config.toml
hidden_act = "swiglu"
router_score = "softmax"
normalize_top_k = false
n_groups = 8
groups_per_token = 3
init_std_router = 0.0297
beta1 = 0.95
batch_tokens = [32768, 65536, 131072, 262144]
Below are experts of layer 4 (counted from 0) of a mixture-of-experts language model. Rows are named router (the router's row for the expert), gate (a neuron's input weights, with its number), up (a neuron's input weights, with its number) and show model dimensions 0-127. Each number is 500 + 25 x the weight over its row's rms, rounded and kept within 0 to 999. Numbers have three digits each.
After each expert's rows: "gets" lists some tokens that make up at least twice as much of what it gets as of all text. This comes from a sample of Wikipedia text that the model never trained on. Tokens count by the router's weight.

# expert 30
router:530540457554492517495466491484481507518480492472539533529478477524515465485467469538495510459496520519520471507518486461479517493520474488529482493540515521510443500525513464557487497436523474484488479511515468498533497462503462477443499525523484517517497490508480479479490512494525552522468501526548506512520511504497493532513477470480472466494521485473463492521468485472492500482489
gate2:525475460514481494507503497530492474529474528509520500547454496511507471503516495534441449501473525502494519502455504488480522504512537573510485501481492549532482493547478499478469471490499487474538510461527492479458502454545509471491496464518517483494516514527463495522496526485511513544517481513488540475489516549522485520471463487478530506492487486508503517537502455484529474506512
up2:517549456501512491437505454471517508457521525491505485513451487487496510486492522503477481506452531509490450508517536469489534487523548484521499509485472485494495487522487499498505541521490522484504539503539517469494504491533541499444522483559472512519523480483476491474520496505538517504532499492481503499458499503467448490505497504486521485488465528496489491515491427482463498472548
gate3:491524482505456474506501490488533533575504519510482500501526521510546505526563518473527512462498465482499517512541501495520498479464535452543476465490474483485496509512506513528490506500498540485491521561513448533510466525526505478502482516529518480486523501455487511502519467509459457495520489492513453480528478488519503521480507485502492469495504490550463485528483468487454525524503
up3:465459477509566480477464517513499500473492505497494484518444498496467492498521499485477512518501532469503507499503524566469503482519499462545497518487491503528501434502536459483529541446509522518482486481526512477491530519497517520524513482508469497451509491528518511504492516478513522495481430483482470527500472459525472521522476521512438494509468513488489476474529486472528508486513
gets: " |", ",", " in", " for", " of", " and"

# expert 16
router:532503474520454509499457482485462500499497443464498482532497450520464453488506499505461511474464522495495499566501500489489517458535466481484484508539503488514462495499524477502490516472520490478498430513471520492507486457490482478462492481558503478510527514517488475507483494505530512513483515541516508493461515484512515472586506491499475462509495524489466478489491473482481492509479
gate0:503519466492538524459440492513481500479480484506503508473522520492491525503508512485490508512479530502554484506485506499518493495477517521478507449473521493553504528556482481533570542510482443482520452482487510472543505532504482500465483515512513496488514460439468500528491519481491545488487510500472485495486524537482491482544554506472489504481512498524515478496508482450511499519534
up0:567485531453508484486505534500485471506497536522506510489529472539482500472495495485531503484507542519497486526496499469502505510527518521482544512474551523507475456442475501471496509504519493490549492541518502462528524539488523515476458525469507478516515507532469512467467529556490528517506476499499525509456502520453514478495517480536493484503509501466531469485492505474507440525483
gate1:548502549472476514472500527511495503480476523501466518468507491513529522470499512519523482517489493479487514487502503479500475497530479552492521473518514488482470455496515515468479502543494472487494459466512451529482506480478465477499554468514506501517545491550480481491454548545567535516532520523499510533473473479504529483485490493495480499469520528468465550494487499485525520477506
up1:483497508557521526462465495523503550502505522483456499535497474469497491458520485514489526457521504543527495484494462507469526543546549467512455487532533520499507516511514494487513470514519544485474470507529502462458532486527535491539504479481545512505491507511499487505493496454449494516461523466515468471460476505495481515497480499476491462485461511506525495524518495481492492475522
gets: "s", " |\n", "\n", ")", " that", "ers"

# expert 7
router:504517444516493515438480500488473483520490498473546476485537473520494494486451490482495517495520502506532463514539470489506517471489462476486496514538495491526480481492494465511501521453500468508453478522481493508535516494474479500466488509499470565557515511536454465456477490514516508531488449514545511436493505468513511511523467504507484492537515486494485497497485474480494531508477
gate9:467488481528508475517494488482485488533476443485537543540476514525507487508496509531501469510481502517531528507498523504485464525524520463547494515497499561486437501510473489509544470502541491503556478471510489483544488538511518527445474477511525514501524519469533510489497524484496533505513507514483518467497523520500517509454457456460460481470511501487538477492479493473527496502527
up9:503480521548525467514477493525548498535539468477529480508502528544499480499523527505524473455489496510498494529510516531470503495495502486509504511487522445490514450533449536531467506500472502505525514506450518491482492548525538491522499501508495526490465491436491492512546457484490492507503484555519492488514514445508502518502511516470524533548513496459475520533491474495520499462517
gate10:496483496516523493530486524464468514479534489540529470458473450528491501495543503485514484487485475530477530512506505514502501468530497510463515507519456490510509498469549513566530476485530487474475477477476465499517517508490495501501493468474455467487568499509522495509452483490539500469515533475518505513494519498493488530496504516506525539459516494451522488510497481561489514565499
up10:499496480434517474502516459511513503524551485479483522523503482522510526499473542483510507497503504517504494476558462499471507503491503500560508549511507491523512468494500475542480495500514473550510515527503503489521528467488464483508450498453517491517516507505542516493473524468499508506509442454528496546489479514536499510469472480513509507484443507456495458460507530501533490517464
gets: " B", " C", " M", " H", " A", " G"

# expert 25
router:547525502521499501483464475484488430505471495461523459500510458509470481500475448518526517481506502493497446540537478511498524476485490499501496523532484465520465457486516466506503507481504496448488458522475478480535493472506490500457479481502505509504501486538482481501466497494558520522500483523505533482479525457512489508545471484517483476521504456475447487497477480496441508492502
gate7:478489484523458516518501500529471489515489510450466501480482494512465508548521532513489517495472474493531517518448508474532489505504528549452511476532502514505481491480526526534491517517510482510510527513490507492465487554527520534474511473493505524497477527504519479492508543476491503490524506511510501491461514480507414525511508465427518493454509527517441495468496498513540503482463
up7:486481477460533441506502472500494505462502501509476511487524461540507506491488540469513503465451446456525532513497465477528507489475544519505483505485515481475474499497494502535509463490480508525503477519526479458496460437514478494484501493491495519504545557545528488514494493503517515471463484499418507498498491501515496516521465493500520468517533479501531494485486550503480485529501
gate8:530502494465475534513473500539484486527475491529528478529490516518488459443502467498529506503513515485488488486460545484475512537523484501531511486495528497532487524465531509474511471449492486461524525477513487533495485545473487494533482482546503475469512454491518467507501528527464514484499501464523503468511529496512441498520526517533428494507494502462499481528484529525494473509540
up8:537488504468508483520525517489494510503515539509520476506538546508510531477537537450552481496505474508466476510482456538518518534462471514524501488474481429488502475461512489512523531516492476537531470499470513468499493469494494503531514495492522527464465504486482461555509485503480488480523492517522508488511470485465527449522483497551527474499520548493518485508464494477516491535506
gets: " (", "\n", " |\n", ".\n\n", "\n\n", "-"

# expert 14
router:506503502536477515480486466473522459515473485464499468496506486508494494453485484524518495487469497558501495536544522456490521475483505498500490513545525477518506478521500470499454519458501462497484463505497497481518468501479483459468492516501474525513501536502494478446473470472519466534490484512531529461469511480517538554545455481505506480521513505484470445492482466485504547481520
gate0:493506484503488486473460528497522545462498509488491518481505497479500486490539512517552537498485465537468501496518494487500465489445466484537475478514531488541506510548480520504499499528480464405501503529451506474543511536469468486509515511516480466510472519488482481478512494478474522498524508520500500497471495507479533506513506486452492522457512529493531471513476462454517533509531
up0:501492523460482482481492498488501508496500490487481528471509458524492524464489476523530522485514505523466523499503542549475498502510479463487501494524567463487469452473493468510504527437553486476532528486495548467520523509480548476495459488488533443455510522508481519479463539517502496484508470486517462484453502489508531494496520506485509458508496532510519482499519510523469526523485
gate1:518509541510499506508473526527498533545469518528457514483518463533492485486463490541510453512480473460478507440534506510510513477481517531508542501485490499492493475487498531498486488558484498452487498499523519500520428503476494487518503465501512463511473475533516480518490508510549510518488498492519497532519480482551480476523490493487478517493487530480483528497519471507569560476479
up1:502505486518460507474505508515532506521509513508518512527480492497493457446500532501510473494535484532546483492496485502481504524545489482504496503484519532491485507500537507522452505573517496489522529489517492457508513471520446524517482480466462512541444528515520515512515489498474534552523480487522508475489452462501509509477515484563505479420467519504509485499523495504498464481511
gets: " the", "'s", " The", " his", " p", "ic"

# expert 5
router:521506512517433490491510479491468461528485492498496495532463512519499516474485483488522529499491476538524496510522472497514520486546473485498497484515501484499518477518520432549459525476538459478510479496511457497505445505476438439496493477523505527509529508546504473473457467476502538528461512494510520467516513483514477494502468452494497474512516504474480451498495475501494527483510
gate2:501478481530463512548498477541494511521487561549537500510458479467502481494487490507478453500487532486493488526512510492507516526491493550489503509524477516555495445513498514517520468512488528493533492482505494503456508473512486464538499488525522539505511516536492469534473474486531537530514498489466515516482500515528484461489482513474522461453468471493482503505557449483541493472511
up2:501495455552492526448491455520512507497486535500571485497463493470536508472484499497464457472492535517512459539509487491491492502506529507535497496545474512557485476516524483500542516502481515502502504467542511521490506449505531467475514502549521526497485517505464472503480493525536447522535464485489510495463489507458500488516489541509516510493503498497475479508518447474488487497522
gate3:465532481495466506495507497476513544524469518535492491529475477467499526509479446513549505532506432519508507483529476547528509516483465530509490461550463480486484501549505492516491496540493506511514506538495464524448501477522483511461494511509501521493540513472480526566512470498502491476513514509500467485528525486455498472512496491503485498514526482542501477499453490459471522489523
up3:512524512465505495498466525466509519497491559464483503511475499543430484483536501517509531488477483472522468520514520577529524496517480487541493541519519494472485432504552483455493526493465508475520506516525540483493510514523517510507454492476491492456522501514507494548483502493539476493497475537492448481517500491481490486488499525491479475477496514500503506550511542500511497518499
gets: "a", "i", "o", "ia", "an", "y"

# expert 20
router:514556491530480529489484478497510494499481482479500445500494496519484496488475491502483501502496520541546480555535477482498515474499490488510483492518488489543442461500514482514498524502512483491480507521478510490533478488476489494467502514512454551526506485491470483444471464509535480515480461514518544476484497476523528463558466500501501472512505497479429467502447491496492546465475
gate9:477507523543484475473518519530516538539522449506500504518482481471519496522490488520488485480540499506475472467500529481478486505514506517540502553503469539468503477527473472474526503487542512481541496476481508492521469503525501509477468456490525492474549479497560493481473485537481517506513503510501501551521534478518510471494479512448477486460534551501520491505467453471504506487547
up9:516467524512505468500457499513502507509507500484514480467515483538498519530499496520514473479467516521443493526493492488472517508465464477550523507500518462449528457505483534489534525508493519488502475488524512499459531492488535513511516516488530511535489489447546531487485521478503485474495489519491516481506464475538481472510471442449487537541502479487514455508443491515495470550477
gate10:533497482498511488557498498548522503470519526526486499489463468542500519464501493525485503499515493529491506484522484500513483519495544491454468501464465540492475492462519518494517513488489458448525504519489473481503504528510468533463493468536459496476527531517499458478514520499515488513506516515528500549520530482423525443490454529485513545502478458505514471504503512516514518513474
up10:551527473506538457508502504485520489524553517502470497511482485542521529520489533429535551521496483536485482495525510468501474483479491480538529505540524510537481482464487481498506514479473525475458484514507523466529482503510505460457472493472495500496528519505530515477485506482502499501513505511520491483556445516496504502487498514541518477483512483522511450450538486497535479471467
gets: " the", " was", " a", " is", " of", " were"

# expert 23
router:518524484565498496480464516489498500504503483463522533505485486510514494494455489526524495490499506513530460538525481440491510466519480493502487517528440491538463484517525479545485519454535483499490497538482551474513465503484492466465507497500462531555515523491480476498497458509518478520483505529540514508507504481508482505529493471470506480532463485461443473507454491487475530505492
gate2:496489513541517469506536481552491522511506487491481504473455483498576511517547442499471467487505507507527487501501503476470474476523505520504510504519476498507511511478473520498500521493493504518527473518533512506451541479493513498514483482519565468503534458548477486532476493444482492529501487512456522494501523525511454488486483504512518469464501504529470496546545465478539500513485
up2:455523463525486504444515482519486484458516545475522474498470443468499469476502496506503499470489520464525459495505487472540520485546507508492475494515488514506496512489533475524560512490482499493514478480519502485484510489507465500480507508527496457519432511483474528470517476537529519511563479509524473494482504477460484458516508541531500512532498488496486497536539465497502499478549
gate3:488513508502487473514517482467531498566506480517500534541462504470554527476542491483574557516496504503522495521469449514525493501506505498506519532518489502499529538514507507505511524506518516501548506537475497546507486484539507498439477490521498505476503467511522526484475497512497469515503521501508466514464502483463491510487487524470473490521557504567494506513469494506467498477540
up3:474475467469526497481474481477543475469506481515487506499526462515455528515495437478484520524452500518499505491493530539517512481488475490519458516542516526510478493490543482475528516506509462500508529521514535501482513485520516519479494499453494481479528529522537504530501534487517498501479474502485421520529484488498522488509547539471480547520483539484483508493550477467525520462488
gets: " in", " of", " and", " to", " |", " for"

# expert 18
router:532548497544505505474483531479498474508505487451568509515504500499508477483471469514526505470505530497513457532549472466513512462504493473488493521544437477513455485499528489510511504464531496470474473521516487484532511511480503474439467514497463511501519507525493490509471491513510501514481507529530508486529533476522520495532493471486490472538463494446455464517469475503473518495502
gate7:529502486532480470512503520474495488479481553500523495510534497511480491494507557495490484523527524531519553511478510512510472472491517576451524497502478517529503479472481517535489491524515519497504474530516541479459505534504517529487509486482513513501517518496538495462530536470492506495541562528475518497510492436522466517478454471480480479492506515534481478493495496435512485475485
up7:478505515471494483520521450501436498476506490474496505506492467511483515490499519451503519498467416446512496472508511528503449479523527541513531508496508461507508516492519535495503486486521443518487517524513489505509501512511504469512517490492508515529493525508512485500515527453499517494443515496500459550435515498502545495512450475460500509464514465527521530515493538497477523493487
gate8:469496450499454520547509503535496419505517503489503501536521476517498489474553477537506484490487520504476497485526539499509512461544500487514515496481516526523551526486549543472496462466484482495526496516507498506525495522477505492479426499501522442460491511500511474510506529537492506493509504544539497524518505485490486493464506480520491476459474508522449513506471500496505462490500
up8:518475482462473496503549501459472488505532560498524464507506519508505557460534503513493520481495482515490459497473497509499521497531479496505551478470488494512580457537515505471508496507504493542508491510464502485533479500468525498455484514484453500498467467500507481539464489504474493491547531518520518490477491486494514510490537474519506499494523491448512541533524481494495494556527
gets: " ", " and", ",", ".\n\n", " |", "."

# expert 31
router:516486473513482506478487505476469480547485479453528480534511485514479497497478496508524489513493463505500485529483471493520536510477474441507424482515494454528494479568492483515505519495531451499514461539490539541496474513499454483507493474529515545516501503525463477505497479478540516515481482500532501501479505488509488492520485493465411500512501460506507487504494479498468523486472
gate7:527497494550487493508484485546502470527482538501444494502506507453466476496479504522527495485513518473530507510468513498550494486452478537453459480499503499535495498501496532535483504519505479499494513498497520492515518459514523563524503468467483530522496516469476519467512481481546541473509540539478536505503488508540472529507481467470507491470546529505504481481537484459518528464514
up7:487485503463482505533511517460457502508485499469507453502502526490504441492464526451487511506465444527521540522485476483497466518523526519531550512509478509545501538519496528510498513478450493504526479489443478495509512475515476471506495493514517480503494499466543490483507502522504505467463467494480442506473507519496479496504482542472521564502506466527544501518461490507498495499459
gate8:518508500437487536545473481527496445521528494461478480505507519494548507498493495500504468534504499501519484511483549492494526492521493496510476445543555510488489487464545543495550483484475459507518519465489496508510445521525486479505496471547519473539488530500465482503500513518482476523499526489468506481449492491486491478474505529508476510477481497491450449484511462501507484478496
up8:511463494484489529518523521457490479472529499477485459496559534463529550482531486501518499461494498490520481508487511519554510520496522491497540540479500443508491476504515469498503511503479457488495481511471467481488473515489498542498450486471473504491489444499525506531526474521477513449496465517511491517528450462515498489517514459478526513502512528487541515492534458473483508496545
gets: "19", "20", "18", "17", "6", "2"

# expert 10
router:508500471506473496461481528485479482507514504476528504512525451527457510466457489488509511515512469516507461497509499501498524478481505502465489514551505502522513480517511470494487538475517501486472505516506523506538506478452507499447480520504510511532552528532449482503461500504510504559471486523518514442477485461529498539530453499486454474539499484481499476505494457453495546468495
gate9:513509479513495476508521517475525461465489485484494563526501512514547498511489536537476466501534500495489454484490459515467505538485452468523512504509493515484491532530506436488563491491525514523512491467514512466526514497508477516479488441494481449520505490459481497458463500520505526520550529532507499504499525472496510496496442513481460479471508479515495501480485466468501532519498
up9:529516543534507500524447517486529485550514503454494485498506523536505484500515538525552491451477483514511455498529534498449495494509504486547497462482536471456488485487476524506511509472505484515555517482459498495510472488547500514523511493465469475530475513442506505473517457504531524512519497534489505485518483503511531513480485479491494541519513522451491511541514449499502495496505
gate10:476536466496513505524527498540492519482530500491487506445444485508517493487529451524530507488469444531520542447511504508512504499498529502454473499479460494499509528478516502587523509502485495509479472500472468488491524511500465511511468456508490469506531506498486526497459497518472474535492526475471538512491551510510502497516488485444505530487512476501508527471484461527496527495521
up10:484496437488533494504482491503522491543499477456467532538511478510473500453519507459465562496511514525496476517496527543438489504499487452534528482534503543473486476512507490514510469427526510506485506524504508487463525527496452475495509474493481450488502500519511518473499513504480513457511493495473467521456479523510491479499505505454529492484503489450494488472487503469526488497503
gets: ".", " c", " p", " f", "m", "p"

# expert 6
router:494514443517483534486491464473468488499494505467522479488534461506500477454491492472501498513525500537547482518525495480517517483488486474513485524523453500554488475514513478503486517458505466500485467534478525501523487503487459487491494503523486566515528478504440486450485484493523501561489474517546515481493546488534507497521458505462473467514488483500451470503477496490501529478484
gate9:493509475510524460486500475506477460516489475449515522535448503518523498518501510538483508520510494502496491492496537512477495544488529469522495507544501550454486512531465501485539463474497520507527455461487504494547520486545516503482465460519522475542468539470471446448505507459492517490531542560490527492478523525496511493497477482488501506493505502491480482535480496479513523489484
up9:498492518515511461496477496524540466535512500470489494512530498518531508478540534528532469453451513501481495532503519556449489493487458515540507476511470441475524485541459493518519540519501502519531505496485490520481466522487510547512514497462479514524481498457528504488526464521508544518506480520498495500513465473487522488516468472492536505538506514444513510485494475472550504507513
gate10:492486474539505508555494470519532504473477506524524499458473498513488495435535480489533536477503489546499522474498461508519500516514487505457497485496480479517494474432530532549543478508503454487507479483458488482513455512486499528552518494503467498447530486480477533451461517486528491500522460499487484512524486480472526505506486505509504473475516476494513489526481507485476487549490
up10:538525454500500461514497449496522523512491527535482507499450519490515522523491509468535526524565505522481502491544503517482457463547488501542509465503547500538499486484495458493477462481527488511521465540502491496486505502528442496492489455469513523481493440519534523477506473446518473504486493509520504511527477501504494521504488494494457483505460518521492497452493480471513489491490
gets: " the", " a", "20", "19", " an", "1"

# expert 19
router:556499494549493503491463514481490436500479466456533471517485473522493452487478446520512493482505505512521454527533478484499505477496482476505496517525465493506477451523505480513500515470526500456461502516502518482547494479505494467459504515532498497561501502520495491505473500505533517517462504522502525498522538477515491503540483458493507488526491492431444498517479468484464508497498
gate2:458451527538508527538488482526505457519465495524466527468465485475490513473483477479469494510502518484516470497447533511513518492513532512512498499507537516504541511533491504512476474496437482513512530475450531493495539546547531503515544507515532543484505489514473469496474508500475534501496490440509538501497519564536499471485497508513503486485508468501471515494515469521516489517494
up2:507533504521478533450525471464512498484507540525502509505462507455509482501488534474514522493475491526489444554494496478494519490526526519486518505512518488486498473534572484501508544496551509509514476461540493485495512488511543536473511525522466475529465463494508529466514449507532514505523527507487489476462492555466454481514503533508525494523517486495494479521512457501496472485492
gate3:484508546521469471546489472488562514528490512531498471523512460452505475508518507488529550487518499482501468523490443475525507516457468449514524476520490480478508485496522512487497540525519513470532517556494490526457503490540522467490499508509515502507561481507467538476507503502465472540508500502483515556495498497496507498497465508492510503503544472523516524486484466509453490487513
up3:502484460524482490519483494537486497478515537518454474515490519524516534497486500536468496522467513446499514498503539539517514500511510492572497530484449496454500454545515490449491505483490481479530503511519518503476472495519502546489475497469455508466548526504538527515514542479523473499492466517494486516519511469503505501497527503503470513515486449466493459519517491438518523497485
gets: ",", " |", " and", ".", " (", ";"

# expert 12
router:516539466545454511450479463477488491520510487479554484511530477503510480466480482532512502487493532519516493533544479478487529484496480488500501516542464490509484472509510448494492517460504488502471496531504535496506468487485481498447484492529467565539511506546487474480497468508551474535490501507535520486473531466518488527546481488493501482522485507473449476506482470487494510469504
gate9:470495502483500468488486488493486512525533482497497525572508505480552520522501482511508457466503496478481520485493487509476447518510523478535470511503514547489504499519475503466525493531528525484522461478522483479508492491522479534434506530504489497504517503477512439445444522505500544480526498525535473502497534512489497526492496462450462501457502509500471511502456462461508507521490
up9:522480520513529452483509493489528532512528489473525468513541508503507484463511522481537470438473504491500505512536507499457490453486489510493534512443533459462529484516457508516491526503521488489488485484503549468489470479538532501486494452503486508520518456459515506540501477491482476550502476514495489471516526469466518532512461500472485511545488533473492485525479498498515518476459
gate10:524526506480503477532479506496509540479537501564521512460480490528493487484521481498520524483490448517498538484535498476512489504479535555457513463515488493475481496464501482499500475475492470532524487490494451506517548482529476505529489453495491430471526491520511517441522455507496479526493507491488513504557514501506514487526506514492521471462505476496498448495495467516521530492457
up10:480519477504531516482494517495514508506545517480485464515452465528482513498493546508484513541449525565502501485545493540517478480534494472537520518522552477492526483474480470535478522506514484482510505473467495485498495497512482456514484500455527521529485511523574516480470475464498515518500489497521481507516475505513495466506494516525497481474502494483516554448478477508552462485484
gets: " the", " ", " The", " M", "'s", " a"

# expert 15
router:520481459540475499499478483478470465513506489480509491474487493533533512449483496529481520495489474538533487505530502519497505449504499493493488538507513487492513487499514478513473506477519463456486505496497492461503452450506470460495492510516441537539493485547488488469463466497521522506487469513486506471469504465493487550515478462516513480534474500434478457480488454477496548505484
gate2:496486479522437494516498504548503510503458526515483508525446495497487519486479492537478448507488490473517515501501502456527483504500477547552468520508470535517519475510477519485492491509484492484540520496513486512483543463545475463501510494491487481529469500505502493506501482476495494571491502533435519479478463518531478492493437506471516448491458492497491483516532457509510473508502
up2:503546447539493542443517479495494471457480519486514471527501466517552494473504531493485470497468495477517448542509481509492456515485517507497499546494458516500494498474526471534498502521491503476535496512504494512490478478515524516469498500530515522502499509492517485482511460516506469523559486515478495451470483498463476491540456547520505499506510514507499457540517438520479483472508
gate3:492522487506430487523527507520539500521501512489510538513470465492511492496487504531522523508521470476507516507509491495522476480468470485497502512524434488467527524528492510476466471493531492496497533522533483488486506514519480472497474505518499516477511492514462515490496506488476474433494533520526438457479525460493490484525484519449524542508578472517504493522461448495471494480514
up3:511497473499550477474495449515514471511498525491473468501464505513484512481495495547511532506487520479502491509557526536477529475545512532523494514513469508487471473511515497447494525463500515538533562524507522512501483494481525516510480463469495469494501507496492550486487501454549505515482490499481470496512464474493521570481490515467533459500471519491501503523557487517498459531506
gets: ".", " |", " ", ":", "h", "st"

# expert 11
router:534529501519485512488500537489493478519497490472507462523469501537508484503487486511500492491512496539508489525478504493530537478535473481478491490534511486527510480515518486554488538498552434455505473517500542544516463489510497507505465529527440537495494541519473470493461464466504491521491496511529529478508551489503485486517440497490463441509498471479497479456481470494497514508503
gate0:466541470498509487459446527482502513486485458470504505488513536503497505493548512486500522491514488495472504484471532490485445507431499547521467508511488549521510531536483488513522483477455512493475473528465523493534463517526452514513485512472479482512555520493483530557509491448503505519497468513483502494511512463470496496522483487486466496505528471529538489488506463493512496539516
up0:549510510498457442488507547513518522536524530439477465500528476510499499450473517483516531523503543497505494482476495492505488526527501504462525495472534465493507484460476486506484491474522503483515524529528496491506517496510459550482524527492502456469498470510463505513475530497505505483542505515480534529481495482475541475486527486555489456490485524461499468484526527484485481555491
gate1:513492570523519511503475483486516510511513512485481488505506528504526496461505521507518498507474541502490479485478521532511500481475515540510519501480527508507470489496447504521462537527459439453484470447524421477531467489497509498546510510532503492508534500550486503524492502494524519512485498495501526520506520475491522520536502479460481491489487488522466552472526522478553543487492
up1:504471450507454539528495515496499544461504469503488502496468468485486488457462516510450495469520532488488484491449478513502547473552522500484508485540550529513513483569508516513478443533503541477475526506544513501495486500511499484497483505482462519517519513495497484508494457501477517509524457517462434491511499527492502498460474470510500518510464510511526494475512511514489498477498
gets: "ed", "ing", "ated", "ted", "ation", "ate"

# expert 9
router:523521469516462491501481541493476466516511496459499460499530465528523465472490510473475521528464518498515479521529493447539527467535491476455454534512520509525491469503519461508511528503521498488525507506529530523499496467467480502450490489492513517537525499531467486436481520496533504538477527511510506506520527476520522496548473475502468481526516477494502495462490454479476489528461
gate2:530508486503472471505516490529472504502465548485490478466459476512536505482496467476479446528462488493517457547481503429474474545539493539532523507470498538524502482531502484471489476522496480509520525498519500497458485475508480510498495484514511516499531477517477481466517505520476535544497530492498515478487479496495495491503451513463504463453490510487516490485562464487533496548505
up2:523543461514518535460481462453447510461504521435528474512479467510507514481436528502475481512507531481529470543520499518507470520511490500507494519503490512477496496514483469551510510491491473534520530501529529509494501494520512531476484495540488508503495494461471479480524458543505461485547500454472504493481485513473492505515500547493538481487505520497511479520504452478482482513546
gate3:483477482508461479504534530469519535502507505499475512490499477488545486490537440497524524527485440455499497512494484470527493512476470511514519483521480510458521489539529530514476523497493472472478517542513482541507549475526517493479522536533469500485514523540467482514503471497504526480516504491506489564529496538507499471519500500511474488522513482579497504470441492489474513489504
up3:501480477495475510492462464462526532504512475511475435512492479505448510440465536509490526513444507515487525454522490519513491488493460519485491516482478484481497484538536487480467497467481477492507514518472535512497498500510483512480488480488503467465485507508548541525497510485504513524489461448486481459524465505470518506481533534469485470481473549491530492553480525494513503460510
gets: "it", "t", "et", "m", "ot", "ing"

# expert 13
router:545493505545494519499505466491509483536516490468506514517522504504482486474488481468508502506474491492539487530511519438506522487463511478485454546534483457514462490526507491492489501421509490511497478510481521491506481493486482482477487500518414521487528480519493469464482480468527487511491491547490506485491511478513508545502468466453468472513471515479477453487488488512474553497535
gate0:440516504516487508461450515503522553491516444496482486481487528506492507497530521492518495511471468493529509474513525485468496515477488534539450496519462515512548506515497526512530501511472496462481498532527547480514481524518432515476553509492475488472515492479517508503505486502479502542498523520508477493484522496498554490483511505491442533506536526486499492502519449449521535524510
up0:481511501523482483465544529511496488507507490516489521470516467510560495503484529489526527522529529470492489495466513492506523506529517508490494501466541501480507453494485467483490501453528494467534518514502530481508515538462497529463455493497564464474501512520483514475482591493462541494542463539523500511486479494496524502468509486533484471483519489478473510474535509472494531515521
gate1:531502546510495502482490503500482487504477524527524491520532504504537456481511512471485488523518510418542475470516510502524489489494484520490492534514512519474487518498511495506481463546433506495497427462535468520525434490504512500533512475535472516537530475536528476508476459496533503503511462449471509485525505504507471511511519499486490472516486516477499531487505540495520535481499
up1:490510455547459478471479517494498574511500464525501474522462520495475479477516526436464468475499509507526496464500510507472532490501542477473525457511544509491476502505479497533500480514500543481495485537562517494523469475502460491517503528463504512463494514469498503524514515494511532510479469456499509497477509501472506466496486532521540491500491485491487538489541469516485473456481
gets: " ", "er", "-", " ch", "or", " st"

# expert 0
router:516489510521481565500462508504480524518482498492490485543540494525466494491498485440477506471468466513486497527514503489489518457526477438468489512539485480503487473483537501510476512486549504449509497502476485490498479456502494478458476506566447508505553514504457479492449482480540529520480497505538499490511512478506510494539489502481470462515513514478466485490486498489506480507463
gate2:545491487536501506546511502537509519520495539560491488493461464493514496511492486497481453508478499502553483527488479465511506511518515534501501516486503543528493476527488476486532458501461460519538501502531472548450501510511503507515516527525505503505529529502517466530437479488502553529497515528488519467474481526514529476480487505481508450483484506523485515513550447480505534490502
up2:541529464504468490468517473533460484479507497474532507507455460494552464497470534475480479481494500482522451511490494495481502526465486539524512518471448513563498479512514491537543456530483464517525487502527525513445480501529518505477512452533498508523517513480497463497503499537525500529524452502497535483481463492487495473527487524504476510500478521482459501519503475478486491476495
gate3:489540516495479514523522485490516531524507525504500516497504494478548533473517504494498513523486456494486473459558442483537503498473440465544493504502472516466491468512517513506490520512502457482508536524471506497512491493548535492509493531512525486501496537487470504529511514507505458521474493534471494503518516476486489470511522558500487482538558483539530500517460495493423496519508
up3:485500482476526470499493495477536538486518516537468490479454471519486500495497506499477541533432513504475488501496492536502507452491494508502502500522476499522516418506533518440511533458480492519535511521496539505482525528520511499473481518492497520461495506490502516513533540450508508521477476513502473446507435477512494539493496534484499484495464521467487503507522537523531491464518
gets: "s", "ers", "es", "ors", "ies", "ts"

# expert 2
router:540510509517487540471485525475498487523466487484477486532534510547505498504497460468482517511494506519486489488509480485527531478509472469483482498538477404503488475542520489521496504492520511492484487525519458464519472490504500497480497458531491509518537469549464472512500438507514474521470464480542540483511491481511516494507509464451512466521493481461505465475473475494480515531486
gate2:525493505528460505523499496533521512505464501511487475477453482468462478506493509487481449457482512461492493521486503471507477511537505541510496520484507525520486427525492484536544490516446460519487525495536485501428513480538505486530504492511521497469484511503482458527471498487509504526536516535472530486467466515503482507477463490496494446482492505507482517511561464477507515480494
up2:507523461494484531461502468475460480491521509472523501511449472515494490498469530483492485490488525490522476508509532479499492465530520510494516517495502505530481431518530464543560502496466477494516458499545480498475492542526535512473493494502476494512472529502475504501447497541520471548566503531493505507484534522469514494553504516497505484482506531498495502514539458460477521489479
gate3:465535531489469531531500501529532542557500487479483495485517486480483524437500488476517524528504465454551519475529466472563521476499480518522508482509458512476518455507506544526494515525481501506494495566496454475488476509524531505487494511504505497493507499507483504546520472510509510518506487506480504517486486518465510448508492525474466485492563507480501510495461486463471505532505
up3:524535466500510509497497512490516470458506533525463473541483452495460486451498484481476537499435490465456456498507507519487492500515495468505489502472504492508528448477506475455482504470474538483530493483468525520472518529498504509478480503476496527471488519466525528556508520481497502511498451492461459512513493502494501519515501493504470450521459506489496520536512514491538491538558
gets: "av", "el", "n", "g", "l", "u"